python train.py --n_layer=11 --d_model=384 --n_experts=64 --experts_per_token=6 --d_expert=96 --d_shared_expert=0 --activation="elu" --moe_layers=[0, 1, 2, 3, 4, 5, 6, 7, 8, 9, 10] --router_score="softmax" --normalize_top_k=false --routed_scale=3.27 --balance_loss=0.00262 --balance_bias=false --init_std_router=0.032 --lr_router=0.000941 --vocab_size=32768 --norm="rmsnorm" --norm_eps=1e-06 --tie_embeddings=false --optimizer="muon_variant" --lr=0.00954 --batch_tokens=[32768, 65536] --seq_len=1024 --train_tokens=466800000 --steps=9987 --dataset="wikipedia_en"
Below are experts of layer 6 (counted from 0) of a mixture-of-experts language model. Rows are named router (the router's row for the expert), up (a neuron's input weights, with its number) and show model dimensions 96-191. Each number is 500 + 25 x the weight over its row's rms, rounded and kept within 0 to 999. Numbers have three digits each.
Before each expert's rows: "gets" lists some tokens that make up at least twice as much of what it gets as of all text. This comes from a sample of Wikipedia text that the model never trained on. Tokens count by the router's weight.

# expert 55
gets: "i", "k", "a", "ak", "ok", "o"
router:482501528507534433506460482527544481512538542506484530513507508527494504543505498511514540522491496508522539495497549493505535486489478528492561480501504454534471538526560548453479532509482516496520472511484501479526527485527484476496512514492497475490552526519459512505497479496463484506
up0:533488546527502483516494495535510475474441496491538501506495504463505511493474546464520502515500520511500506503446509490493545470481489497503447542505508490499526528459512450456529510485532497513509510493481493515484483534510451531507476481499487475497495493495516528492469495469507470515
up1:492490530534517504458465442468509453444539481517465471507496519485535490486543529532507502493520501492528498468497513434484485516423508503539505470494557501488481501512545523449530506476511538553540493510470476459467489501462516482465469502505531509533477494493515502491461432512453486493
up2:544491495499497485507457520509469455474519514559509487544456538526479531513513491504516533507489492485481514455480485489445511516494496508486490520531522463568502495499500525486538514541503532508478475475494530483467471546481511481526524515460489500527475544511545498491518477456472509484
up3:520472502486512475535537517497506460460475499509493537486536515538492531521475515508488489490464491565482507475493528481426468506501494556493481478495499530528472462480550535491500459501515489492478508487490499446511484542552502502476496513478497480459542477459460475546496521549529452497
up4:488504472549500448523497493526495470511502510451497495516493506503508485537486525480515476495488475511475517525534500488482549492488506507554483506527553512530477491506538527518507492505478459503487491487502512501492498508495488477476499502485458506478494487490515496451515538509502506508
up5:464511489513490464476515497521531463448517511527533452495482498566520472513513513447471544485526467513517446541519461506488548446472508513502494480479521480470461527550483538569512513482485478487521550496469497538514510510485501534555487459498464506520540486495521495459515485491516458453
up6:448482475475495542524481496536505479484521522497473505510442494463495473471491465480496527505472517476505494564501526525506516526473536502549463516521523495521519506524538448533499498504517471450504493473498476525505502497521494482445463506440511466506480481500518526457467458535484479524
up7:518481527516496518483508484481519527473494520525522492487537523462501500505462515486502479509530486483513493464465510482482450473518476517442542477495505454532536520545482467463495493533507520478471496481493490490490465509488529444482499511528506490543505494523490495519513531541512504504
up8:565507496546473506489492494475485486464528459518495502453526494531497468467510544479533483477485507479534471484485533519499535533471451512514462457491529493459527524461478512490520527495474507506472514474517521504531513447514518506475441474481474480498542512467508517541519480472512511514
up9:511523502507498477512458500521507504499492505526517493502474488482509489502535490511515469482484463517492485492541495484488486456468520529499501520504509495513438560463511488493492523516494543486533540468509479513515466520493504523497520513519532506456513499496517539537517446498496492488
up10:494475520510523498481487482504535519510492506483483506504440464549507529524470491448504499479485471462516461517517484506526511537525470506509527514486489526526485490505491496513524505479503468506549515513539514512471525513502477474490478462510462505477541504522542525536505560522491491513
up11:472475499513507460453481485462440489526535466510499500481511515508497542468522490528505506479522474510463488511501487501518457493500509496462545500520507476479505489510519493492497485529527488543508509475509499534493487506527487459502498503451520503534474502540471541486473498470508494499
up12:538502516514500504498465487523554490496518529483469499525506476529472527508536519524524499491500526479489506503518484519485485527493494492547500496444575478458498495490518473534514518481522497491499523462512554482510463509516516491493488524508501481475499495552432508536445464489447501511
up13:499520535524512506508548503474544474508489486514502489473505499510465514513512535506540561480511477527512495467439535500532513512472524489515497504510503512520508513502498504521501573511516504484499502514555560519493512544431546508514495510475500493503525507557506501455490469491479502497
up14:472492510509496478465511452501547534511503520517479489533500494492502525537514470508513553532529496527482482503507452494532540478504478456435532461515461506532498505487531507471478503527480516479522501494580530497542484499496556460506510516463518443517553522497494477453509526483503513495
up15:525494487514496510511472493513508481492511529504501500507485486515526512529457501492490510486497556517490504541475477480493438492488440505480492478497463530514484483545471525496497539553509503471503534538510512415486501485478520470524497485507527516498497522476513440489510513471538528516
up16:472457453504482525504488527511513479545488479486470489502498482502537488474483517498509474517482512476522507490529504581487443481512506519538497514490548491461539496457508515550554532484536506525529500503478501490518456514509510470537481483537488493470480520519481487499549490490464555451
up17:458497521509473468506490491475528525477506497538508496513487482526484470433476474494523505475499503488483480472456510526490501489501498524511476499495492487523528498533518485512495505508494497507526523498514503475490496490498520534470479486532544492532476481473494498476453450473472496498
up18:492472517495469514509508497475460486487485506527534476516498452476492525518502497497526462480526485501493508518552482494501502485499494535502490539529480458509537485473532542511505491481495563496493449526501501515463490497499510526529493483488557496523510487497457468510475427519519473496
up19:456487521495492458447456466487480478491518534510457503475502458500484509497521490468557561493477513479550520482524454561517488524486464503511516516547481515493487518469528450441488502510468498505497495491518529500555509543530490502467517499458501464562556487485508525498511459557476481523
up20:487528503512501490505527495463485488473511498492442487528498507488522514533501531479506457508491453488529492490492524496505504514484544495493516473448498518508513537535509491506490477545493492514442492508474449526494482466507511480511451552476502490509461495501473484495529502535529509469
up21:463507513504440499536501490528567466530512479494490478476508467436507499500551471500545496476512514507491493493462515502489542467543519515515497487526498492503515512476489549500536500508470516516480507507539502474481505509522482506477501519517503509474468502464465475477487515508537483550
up22:492468493517501516476545470512530484536512510501493482494485515453455537485495481463498477459523484531498483503530502528462513490459477490478499516514527487517506515490501505458553532492525495518476465490482525489506516518513490495463509540513483531480504467513458516484471525500539565496
up23:502509535488509521531495530475521482515506460503443531477455480538507521443486473507440524486479513478500521505525502513485504475533497516498506464528454476506484492479489530513474534485517497518489495544482448445505495456516514467494564520440528489522534493499477517510481502496492496487
up24:471509467491424502458518533536439492522506473463510520517540523469483530501552497567516517487483504523504552536474521515523499498527501476505534502527527546524474540535535473475523472480507490520518556515523507506513468546481512496486519499510535500478487469488479546495471498487519484530
up25:496462502555489485502501517526511481509474511441478499537522504522533505512493553541498552490515515533490520494469518493536482488519514498510502468559538534521455477506502542526468474471504506430504506521539498532474464508509533484494509530481483513508523517456486521478516478493467507524
up26:512469539536504475520504505480536459501539503519502525499502494510497483497464532508521517470534479518494535515510524482485497498459467539470530476494478530481531487477481507514474486540491545516458478503498458551507519512478476562492483474492508481520472481578506499491483485518509521475
up27:485532497515513503532472454521505496477483466511484468472494498512485486493496469511503482499506487537494525522463472513514518515468499538533511518479505502507515528523516513454539475496529545535447516505517530515520485487493491500517503537510485511534523551501504533520476478501493538479
up28:475510463468478489492507474533455471489532503531531478568496477483498501484510559488487480495538509501511509515500521444533487549494531561462531443530500504510486533497486479491523541498511504496468491506543462448487483504540481505482524465449464522535498509519534519484472525479528512521
up29:526533521493492465514464464512514441495475514532509485508502529504539511521549497468504504511527535507463468474527530529511535516489508482514526480494508531509447510480520491546489503469501477529549516535470504508481514498476455485537506501477453501492525483542506503495506466505469477547
up30:502497521523445521513496533529490499452480520491467483546475489544510478473510461457532446502498503492549527504483495516520528477480465520498484512464507527489495498494475487507506517511475475540497489547487538498507459447481542511462485523522514489496520514544504527513489477506498507520
up31:473551485525511499504531504500501506538533505505519538486513527524489530513514524528519494472553510527512488467530500503468533473542475436526507502500511487444492485484499522479464479465473513477521539492493477472505479546510554525516529496479513509473499501493450495525467542499505500539
up32:500497522475481539468473514486475485508500484514493476545470484504488533524553490475521504488521520479475505506556525481500546495518491487480524465516523503489506498506537517541570499471493489493487537496511537458506498473535516493497505490453533519503523486500529474491492518490522492489
up33:488511564510446515462462477496487506542468512536459514524448503535432547480483499530532438518486538509526529450512471526484457485545501497490562507526549461515510477496514504507527486459511515454513501484545561501510504521459496500524526511502527481493511509502499484513503517474487495496
up34:477507567526488509517501505509493513485508486547513502506507463491464500538490515496520476477508517496503495500526472537433485490505494485451477509485505475469522480505511535469482479530510486499478479555497497499501490528483496445474478503491472520538526487502508468440496515490462519470
up35:555518509528488522489519519506503519517509520527460504496533531456486539498541467520506521456524463506512459503526516466493483536489522454473540503506469481484515482525527521484515501500473519473465501534477515478517482512483508517546480537461509482489467547484518493480502506520512473469
up36:510488552492472519512516544502508490468513520500479408518499484492530479502520485466511490489531513425475487528494497460532495486536533506486497473465496479522477487511516508532504515551513480451491448502495518506508501513483538484502479521452544498545503506510518460470517554502436495456
up37:519414489495457496485527520475496517486486510530533491472501543486496491514523534542487503449502499496511555487490527486521530503501490488494483504493488458552521459514492495461503483489516489481497456503487477487491481504499532481491515480479540458457493506503516515475478466484488509489
up38:440507433522525539459520520559469500507520502499527507511526496511495489494509491469494528470516505507516525474492508518498510448494485503493491529523492527470497550521528430511503492466479551521488511491478570521513521512530463497512524475521482500472495495509528496484504469490540485557
up39:527519516499523472507521526514480484529510490498517486527492445489500484474548473479533545515485516556476484487502529504491456510523485531475499556505518496530484498435511491527496455537470532525482489531487543504497529492487516503535494552514494531471505503521508426457541549502522498535
up40:496511530514477507518511512498500495540489518517527498537503475568508527528499472521483510480502481498489493460480500467539545524453490487478484499500477464491509494494498513491519527505492482532504489513542498469478504518506492479520489462479522473511530457459518556464482508490501452496
up41:492499489509522491513489474510534502498485530481484518473477503485451499509511470492542549499495476497492452512480516514477480458503520525521506480527519497442483495530479474485462470485466516523472470440527486536466515475494547498516464507471478506442497525516495518515503508528453509483
up42:494497518518542419528500540485536521475525499460475494493517482473524505522468538498477534513463463477478531450541475467532502464496486468538516491533528515487494470502468506517533490478532526490509521526464484494507516505508544444520484513507522523497514459490496492496502516489437496566
up43:503514502494460495544489487485456488457521515475490525506433495455548431566449519499489530507494451458485508506498485464486533489471483522520432549546544530512507515482513512487474534477478511463519499487521485450502530502492489467507475477476501511437465495504505532475473454491472515510
up44:469484523527470457519512547538552473519554554543516464477461488488488470503509521506502479489488509528506529546466497511481527492448484494521505473488524502497506489444526515488521499454485514493471480494495497483478531560528496504485460492507474503482533535496527534481508477482475550501

# expert 23
gets: " |", "0", " | ", " (", "3", "| Total votes"
router:496509502507514533491516492515469520497469464500537493521518465538516526529518512559505496470476512518471534543479498526496477460480448495479512504491477523503483492519476501511500478511522518461495506512521492497486507495462462497509514461510491535443502447508489486498492529480484481536
up0:549499518460510530483491523479475506460477454540479522446494507533495506512487481505513503455480562532501549479509492483524490496523521484503523571514498478540485473510496538513489482485460499486518533505513463506511532507416522459536469551468531521530484515491487492520545517538508458514
up1:476515465489492498530494499495497506523441483552515504529538532491487494514476506499474496441535509474518458528489511501535521480483529471503508429514512510495549499511478495541520493503541510477494508534512469475463477458523519541450498502459551481477521509517497516517464450502487501505
up2:521527495430540490483484502483422523474488434481519508485520509536525521461496515484550543489555456534504534549468469494509514501546482515489513493516494487515482472503523532465535495477499474440483500473529540512506504524521484530526519521524503482511502471471473484492469515491490524546
up3:525489448533491470524530518525473430524524442502524537513503483497542492514530528521494488462502457522459508542494478520517549503469473469435538509483501517467526500521507495503512471501478543460502469484496523532505496490493500503508471482470488505550512506489500514519479466513531542519
up4:488517531494479490532502557485491473492494472533493497468479470444489547529530510441529546463518401505466512472525512467504523507523516524541497504484446474490492498477477482499509486488543515518490553477507467501469465489506508499519522485521521515531484476457505545555443502502509482539
up5:505497522550535494509521490484514465508512495479519525478463506485506524546490472472519484438506486524491551479505491487508517482482505459496518515484494522520522540473523502498489515536507487526476493511538523528457487530531477522492476487536494470528527484506515519473513514522468481497
up6:532446484475476488494550515491485504501502470508503554537447476494501513499499462517478455475464477477458471542529501506498489515479459535491478516496505491491512493506491525525546507485572510474499472462524459486502508506477531518500486481510546468479502483532490436506496531488478500516
up7:497531487512487482520454509465486459466461505482495519507538524487473476526554540508502533471492510468481462476495502541450474545529461472499497488503511513478482524501480507517535516500510502592497510492526494456459533493486506541503500474513516487503497481525454483505509540553485457521
up8:542517525500473527526419546517466523500482501471503470470497531467517484495452526502441513477522495516486533513498523459509492499504522565476497506503475553501531524500512499512505487478494517481497505506530502473495517530488506506487464507493502480515468508546523495491488477497504515499
up9:509481515426513497492519512514492479532495494484489501534490490515495518474471541494511517503497488530519502520502499492515478525506517495513478525488496471483503473450512523518506546461432515454527523548472510470511470504486491515531480494491494519520543487439534536493488518538465480488
up10:451542493490464498461544503468531485510463498467467503495486571525505506514491494458496541445520507497496478472543544499479496441488481537545494455504523494481528517529526500528478497468501525517508478465513499478472519493495532492492473487529532516488507498489494508494484486496488497434
up11:517522534559497464508458511511500492460512513520483497509548483503487545434517507503512504484528529510496541561537520497493475520491514490515487534521541529506471449496491546505509536509497503478534489481503508513495538475476475553476490533521472467528463460475484534524500502500463532492
up12:531507516518490502450488462540507467533487504483538504533505509518496519548522474478517560464510526517491508470512495468524493508494453484487432498488554489490507504479520509486476511505505513458535547536516470511472477487498491517479491500535508539514488530522480486501479465480518499499
up13:506514539482480530497475510485504494543512445502492417511494490525495482482478479524491496512532481502493497469500488507515504550501486539562492499498478458466510499449515484511491472466535517498476500463464521488549508496523508507500525502498454488473470498523507524550486494510508499506
up14:474520509507468482500503444527504491542477500459563524511486443476493485504475519531501519487480513502490475517508499506489555516456480476512477479515544518493502509539490487447530513508502519505500532448517521494497527482522501475505462518468512510537515508534531491464516488509518499548
up15:485495498494514556482453508503512486493486518473472475464511446468521483519532504494488495510505525485516526501523503517495512529539484506529518529497507437467484534505416512525507465510487509483544537515487454515514499499499514491522485484510518496445474492478471518478517506495503546512
up16:520480516533484503506486476552500557499540490428441486498464478493490467507464476484503483498498500496485503489515494528514504493495496492496426471493521526458460473458459489517563503511494481508499505472537477519495512557542480463524500509510494536538451466509497504477532467528530503509
up17:511523523476500527519504457486503493515523526512509458476515460464477468517501518505503511454549526509519478467494472508512517528471483513551535535465464522506504489537486544514506523467530545517465543481469511474541509549515506460525452498515537503517511504502508512496483482540507452536
up18:476453518490479501487524492487522484521484501494529473517439503456508493536506506508515480505496479473511547532466462513516536485474503487523516547479518537489512519497519490483508480460486438525518520490501489512482483523477513523541498522463513508498487516516470463548468500483499500518
up19:482503475506529476452436532511511486519560510488495495502524537475494473498555496490516479506484481500490488533471470502542485503489482508472472483482497507502549483498522521527492516483545505488492532539488512507462509501509496518486480524501518517540477488494493525506479559511506477489
up20:510468508518490533497502533507509498497483510545494508490455489507492505487503491494493486505503510514555554462491479471492529485486498527500489505503469496486524511458494480463462525447515514513471510523508557508474515459515476500485524500488550549458477453505485444528552544515492537499
up21:471506479531498492525517475487511538494537462488486487464454511507522488472531500473511539483493497508498487466491518534492463521509465532518480478521494556513488487508511517523499453492531538484511490458492519503493496465522530460472485524494493546455489525478519506509479539474523460478
up22:511520488507516515497521492487475530455520480546512473485491482493474531483514560506495505507512537529490493531485503494512512501493507516519509528514511488494501486472546486485503514514483507496489463511490503488513470465508495535517499488448516552454487495521501504507548517468486489457
up23:495462463545498520458516522516488538465509478487498501564506504490496537525491540490499492438543494509493505485520501517496521469510507522484501542499517487524494492485511464505480440466489529488524475486494509489527465466467531484490469504523508498545487522462455541504485533506527512527
up24:464511465500448524488463507471512542500471475517518468493454521502520461551461511493503526534484480513474510504457504491507483515504518492516480482495477550535496478520490530492488484510516495488490506519475525485478465520518497478490495506498478480530520450549509492468478508498487565500
up25:495472484504505482468504515479460486512523538481522484500490481536484509489499501555460511464537496513497490521496504523524500523487485528483499482489497490508518508535501482489494465463552453495535511491482525488513480519503485500513480494466508523466525514452513560538549464462476485498
up26:461476496537508473507484512500504486495486496484504526479480475472483467517487492475494527491529570487537471509486503468475533579511463528528493491512496490516509516498440542477499489515491498516486479493491518480473491492506489451482485523511452504503520488496500558459546468496446472481
up27:494493512501483483504490461497514533499527522481479506478529486507475483522513495531520515445504516517459506510498480542541493485494481480478466518544525488505501502475510526461499479484475451491506490497510506460486502525465499463512469487482524508521565417501483496484480517461485509511
up28:499489499491471512513487465504480467507515532505457484484468507534469481528502535529464537559483497522495502524503515487508523532504528517496495513559509491466497469511462524479505499480506468506571487476477502514492572484486514435482490454509534520521535488537516461513503475520504466501
up29:532506545501465507463497520591521526518550532506501469459506514512483523490528522498470534499512476508482510491455497516529498462454515523517503532523443478528526464497521477478519523466490463519563530522497481497479498459483468503489490451501518480516498492525494491529535508475458462484
up30:507520544529515524490511457509485462482534500499519494527529512465496476529535529501539527510552482563496482491458502484478493477471538511502511498461493483518506501539491490528547473499505463487489513488496499491544477500450513498519503529472484478513524475458509484521467467474493474463
up31:535456529496485491488549532514475526508540501497486510497499485511458499525463525531490475490503475488520515508520554514501491486478491516504496522519484494528494473518499520516510510461503506466519477454495517548511528441550510512505495490528506477551461472494520495504511520496490504541
up32:490478526525451531442493472485461478456506480490463461510507493460539523457455531547500489493487469520498530509458500460486516472505513452480506495512465469475495513497505487524525475505492502503481488492513496502448469482512513530516524525501475542504497459489534543494508515495492513485
up33:508454546487466562496491471490525488499463487474476490505521513489513525484486531512445514509443551517515480484502526516513490507510492536548554520552526502518477489508526543511503505473522521538463466480517497516515471512455496481501536471449486478460482509508454470516511509502499524501
up34:474563527518529480551486507561530449476505471507501467500504507510463474497514479528481530549480484485525505478470556493485452479535497472485484478519496454511488515457515500523487492491509519506502530487502561536488488460507464517531511536508565534498505505518519491464522537518468541533
up35:486463494496519468515488483475545522486524510533513498498506508470522442534511525522468481469501518494476496477521500504516507502486504475479486484498501474489509549495510521466504464567466513447484506538505501503486525498505483460520507492493482553441520522580524500516536495532512505553
up36:520494459488471529514530461479513485496470536504481506504451484480531541494510496558480490499497481493507531472469479505511468505500511485476489491495499474509510527477506474513499490491519493434484482480470531475454519473455504518497511527467498533489518467511458540531514557542473505478
up37:516493488524473506513479505495553516475501472445490484491509512509463543501506531495459461531475568519508517509474469473479476518493488498492501534535521554495515497525462531497530503437467538497522465515482497533485516492509506555547528455504516499534498475525505519525527447492491512508
up38:525502468484486468497515502441468520506488523492492485492519508491496521487477525490476509509497525510489468472531476486491498448532469493526546453495492429525527511456522498531509501484501516484501491508506551497536543482506492474465492489485482466525495533489505454508500493497461477445
up39:523528492486472526468521444509493508506509484516494540517458489512516540472503513492484518522488490542485492548518498519531507476526453511555518512495520532491495503479496504509498509465484459491501474492524518475504454457542452523472473508563504524560522482517485534480512490511529474515
up40:576456459502515489504509503514537498458571465519520485493524502546493482512488462483531469512532502500443467495515548481498482484486477496487525457530487501526552512499513485468523541520472467506453489502486523497515476490438486448552473507436522483515489470511524497452486497519535495476
up41:524530516505479515494506520512479547470535508511453524477525471514465501529471456522505534496542526488457505535507496539492512463519505525523533450466437526518493474463452521486500507481477481515505484510516533467506514519522498486545507557498501496488510492496423500512453500508510482469
up42:413507521538500451452460489514458498475517534517481472507533503508508500513486493500516545474458532447528534504509449513509498467469500553524535471458483484477514517487495538484506478533525504523534487481448493525522507513485519503491537483507503498529511527526508474512494513470561484513
up43:514496496516488433511441492500509480487475485509527542492509487502487489528480496469507474491458529506514500454526486515483517491505550547506506500537515495500490479469506491485494470519534475546533544508496464479512489486510491479518521460488481502505510479503503495480480502524506514463
up44:492499510545450526455493501503503457467506478487510514500503509474512506479536492494536502495532483495524504503488509528501448501494499480521471494478474475514542497501491512472487455463523468517507525491530505468493514551499508465514470474493485492481538477505493497515501527469523526521

# expert 46
gets: "| ", ": ", " | ", ":", "-", " |"
router:464490522473433535519520500470503534489487549530471493501492527522477522478493478544532504481490446529522523544481514526524459496491507476520504475493485540499515508468478496470518479523539545477505522547548479520497489497530463484497459486508452500549514519538542496526491501492530505477
up0:473532471499528526512518509482530473521504492507535519538483539472501542493504532505512505480499508521466490496480506490514529528522519520478527514463435496523465497527544520494522516486509490494488521510458495454465512489465461491533503496502469542510540513468536521516475490528503484513
up1:493493487502488498482512480465509505499491469472495483480528497543508553525498463472512447492503529489505525524497463539505490488504506524483497475537495488515530498473492503474511529523509488510492504508520489529467540526528500459473498503502475498536514525484523487505486512458513507489
up2:450554465562497471469526500516492491495521493486520515511473470515477513491520530471561519555480507485514520478486501465488504496471464516520463458512486483506529468494457543483499515501520536505463503520507471474483510486509482510518536545500498479468469523465493469487509499507446442532
up3:519485543487494470459450518525566489478526514497473545476503520506516507515530523498526466508471447519499479512514525520430485487451494593494520515493483504502544478460516482518536514498489484492482555479494504514512511488450504487501543522465533498473537510489523487473516500506496484471
up4:489535483493465509504543464560485482533465526476504479504510504531497530501500527507521513465524464483436525493465496453478503485523468469511480486468492527492489496489472499490496492476484493505475527495471534472514478505524479464511531481492487472478500498509454487530506455541488520489
up5:480548501494466533507539513504487505464476500491513501493464515465493481479503469531459465522508496515509562460502518493496469510532525476502466488514495473516519526492473510507484507471503514503450491530504507527515452501493501491546493508502489507467500482538516522520513501468505505499
up6:481513469492467482485496489527479534469494488521511507525496467532502501529466525561476534506465466498492509489510496468517526543496467556519496465529482526513477516471463520519509500535519527491558494541483483498481475499486460521452548535513473535529519486542516498476520500533463526491
up7:529536524513510484512529505514535490493501502510508529457471467469521502472492474506458488481523499500524464441506519497524507528522482529556449487551523515520482531459488506478471503524506483496542548520515508479480465551525499457510483536510517494479524525499490485513538541493488513517
up8:470453457475471496430507511429457479491521479484474500513483491472509467516479530493488506495505486502490506476557502505537506498522461514512486478536512505512454522516491469513484485523554458465466524454511488470483528503522482488488528532487506474531508486499499497470488540494521515522
up9:492500449489462476470528447519535506513519504520500507505477494529495470508491483527531469502514538500478453456537510487514491518489521502456478480523499520497486531491465493478510486481533496506492462472496485528493505497501475463490496491514518522465435500490507500488526486446489525481
up10:522435469522464495520470476535480494504516494521492467456499533482500518482505465486521497486457507551500463487519517495523499503469515478516511472484451502468531480446457508483469526463520494485503552479475501460454427492502541527477497539490509490490480547523540470501505533527500501497
up11:524460501487516520490472505494489463507500503523485482472475496530494504512497455544569478477515570492485493456522420468544488480509491470511501478481546516465532503477495562470572499509506545492515486534514524486500479505470494437467521475482486505524461492492545485475463454526539518485
up12:470487505510470504551457478513513495449510518504506442517484497455511540507517493468539534476476474481498452494514471526464493492495503555471454508475523533469515514513516462475531473546508510487450548512502484490478484529501478485508456447501502513540503529502504532518539534502553531527
up13:486518491492452529512484485491495520487537456503512473545477485518486517470519519513494465530491512481453496490486557493477512538479527456532505487517513539505513480478497505457490516503509460506477475483497487481478477516471506530498530451493509510478545521506557478475477518494511475455
up14:520509509548515519454485455515496536522487517498498513499506529505492514497517516505485522521467496496480522482478536468474517524530507502477464468495503504506539530490510512451477526488458512481482495524503481488516462480564549516559550489509522473482522487475515485469504512532532472470
up15:514522545500504529536489469510505488484496479501476481505522529486501460485498476492467495511467516514460472504547490466484492523442492523502496491482526467451515516520464506485504479494486468527541478540549497519519529479468494545527512516508497521494494475491540499493513479491511512493
up16:510467531530490453551478483510435512510500464566508499531505461540492474498497530490496486472550509511482507528526495557510506478497474501559506507472495513506541470514504456507478503437538511492499486481491509529475506519467509526485492469488471539512494489494501505463482501489499490506
up17:523431505542484525520535510486483515440516461486470510530507484474548503501485504501498455500479484481502480482490559485491491468484488520470519518494489450485484501468511483488489509487515462535476533493486475515534518501523489510454522518487511501490518459502527528522521550491541509493
up18:480479475488509485500499484475461518506457491493523539465452520496497508495517514513515516474507466579504521471532449517469511517482456508489504502511476545489501485503493527536519485485482518495493482496533488532488480478443533468486524482494503521499533478512516508552469491485447492503
up19:511452512502484501499463541510524516494520461500491485500501431496498469502484565529501490497485492527504491512533515529498512504517481509451526502491441521477545551528494549478486505531449516489474514487491494510540449490469517531491530489521485549484470519554508482482541512498529486521
up20:478505465556482478440496483509501491505526475453500472452476505551483467493501495524500512522483471496487502522508500518489483528508482493486496531502519491503494491538509527478489504461520454495469536505499515523490554472495534488492551449493522498540467484480511533501470470506495529442
up21:504449529541488476508530503530502488491473513499557423482513469493422478512554491498486501479526438546519523491529511489538509476496486509488512515515517525505492471503492473512520510517507485529517482499521475482465439533450484510509493495476466501503515517512492538499481518517508543564
up22:507504499529517491494538512551476469475505482507509503495503524481464518497496476463515486484509533497485536575529501455496481530495491500515522521483542494508522533509486554502489511530531472508529501510511500502544480520520506487480424516543529448527524517541477532543511532555495521503
up23:491469523478449545519464497484513495432518590517501536486508523522497510497530548512510468494507501515509508499477501518500538477509511482486472497531515517515484449475514524476471531501459492489511509484491494465481502511490464494547497509522568448495528524494458509508494507500500524478
up24:506515491542484511484463497500438509535525489478521510510479472546498488532509462518516497516489475520466465554472499495514527485516497538535518507540512519470501511484481490471498509502481510502526503499513489510497443501507549447506551481536497533463492505556497522494495516512503484526
up25:534499488494504529475505512490502502482494534469490514481517468496438468466509510522496537486512478479495545496445551484509478537519492466524511478480519531461473514479499515529478500493506465496493539507484494464445433495493480516543478517507480538493504459528496494498533528501498498518
up26:502528519503440541490541545496478499536525496501484493456489490481499514480521506505503480456512510481488481492501504536518490502512519526479518495509540436497498518492499510517493542520460511475549514541513531509461508546515483484482476479477529506468490522523463511530515478512443520495
up27:483487517498441511536525534485538496529490492525477529529513538534459494517514487470515482543491505509466539478532549502501479494551506478479553486477493486523503462482441522500497530497465478530466486521498490519500497491507544513477487515443515541540504465521474518489506481547526508518
up28:519506503515515478505526478519503483501539479483498486486498463480493516457487499546510479500507480458466538523510505471494541501501493465533494508474512497533453489541504512510545496465504494465455499487511519506522459449498524518496484498477450488459462503519531451490486455519488503511
up29:457536511511490522515550491506492485487447494522505458483519464492519477519473522531469548498509428478465474492497490488485481490508520482567481493522472499485480426468514512511502481503500489513450490506490518507554504510487488507557496523510474474525512529505485484482523473510489510490
up30:503519520468547467469504506489476482495497452495500476526506511425489446488517530495484503497528489490541495524490480448517481512511497533486508469499491498517497515467513524530506482507505497505495500481524523496475465479447533536499508535480542433451503496506499501476531492526480457480
up31:508500519484508433474479500499527506464432486480508480502523493515486496507484500503550480545473456463483561524514488535508536504480521457492483483502517533585520495485488469511534481489463481504531508483488513510491564505443491501501513541465519484458514484511515423473554554513503543519
up32:531484537508496505480505518526476506484497515470503563565472504436495516492519475509465518476506469491531527466512545496495493496496520521493534488511472486510470505510488514520485477533454522502502484447481492475528529505508487525464505510475503521519476469494489508490542485511502492490
up33:517468519494516476474469547486479490492496498459463508495450517491539489498547507497479569502504472467518486523491568510512546458506490501531465482535527576557457514501539482488510551456560472488545498528528489498533524502481468506483498523497507479499496508518512502506475476519506519522
up34:483447500520465486505497553530536548459483514508507491512506495484467474492510488431485492454480520504494485535448483524521492510507470507497480463482498485496491523501493535520499507499507494498440557530532493504480499506480495515494480512525550481430486472504492492447490525482504569524
up35:498499475512466538474499485478441459554523467502521532526470525512499488541452514482452493491493514495509548495511495508505522514502537466473496492506519500534526574490492506495498474464529501480525507498514530512515492493498500494511530480466555510523501496507514536494484518475480544501
up36:472475499519500546481495521491457477504512493481524498454502507520502498508548501518464529466495514454494480497499508514422468534458529484509495478493499458497510503527499475486490494502493516487517510509491497498487530524536514527489467482503510483490476472495492519456483507523526490458
up37:480483438484484510474530474486534483508525501475492501502486534502512509482492489496488501518487538514536501508539529489489521445479469496496495552499543497511499507530515509521483541496506533500487478493498518489526506494520493484517539525470504523482509525506518504457468526489564496551
up38:490493512488471481468539548498499521487505486484482460501499444479476503479484499479499463515490505491518509469445493504477503522457455516533505464524543529518547503504490454527498460501488486521526513474482515459482543512467497481508523490453505433491484532461491529509537505511462520532
up39:501486549515460486527504481505505466495478435503487508508522423489450527494491558491525528495502488509488568484484527493512496455527490508464509512502488509543524502474522485503480475495491487479481451488544553487493484506482522492474523509467503452498492504506484538475454470517506554491
up40:530501518462477535481544504473526471508534491518461504527494519479505460520530497527528502470489510457502484544533495488528470507518533440496465513469463506510520503502495502498510516494517481488523482515514455489500492490530525491522465480494481523509497519484464535538465487519505504519
up41:468492489528492490491528535508529474489521492510489503483499510538497529514480483514524519475539489491513494528495471466488483514503513518446458464479517513511531465459502485488543502482494530507512516518504466503494509497447565510487459503526521533483489463480482538508468522524531513494
up42:524467487528514491485479469503519530509507467503516511488467516501467507498484455508494452505500498517513508508476494486514453512502464497533507515509483500484545497442541489479489505515491517465478474507476517507458538500508497492498450487521523445504492472488515537474547520472505547505
up43:493507505464498474519498481485532546501517501452453504492528492502541500527496485485519504501495476482482488519541502456522468495476498478483485533491532500495536477483502467464451503467496481507518462523518471484484454529497517519491510487464509494491483507425510504491491479464502470501
up44:484469524544487477455479516514510488519536522546507496502489482476459542498490513556507481488476538499522527553460492519488487534486471493482544491554495489465483528506479529481500476512516527476556520506530523511472473531492453537468532494505475507555499522520541485527457536498531490542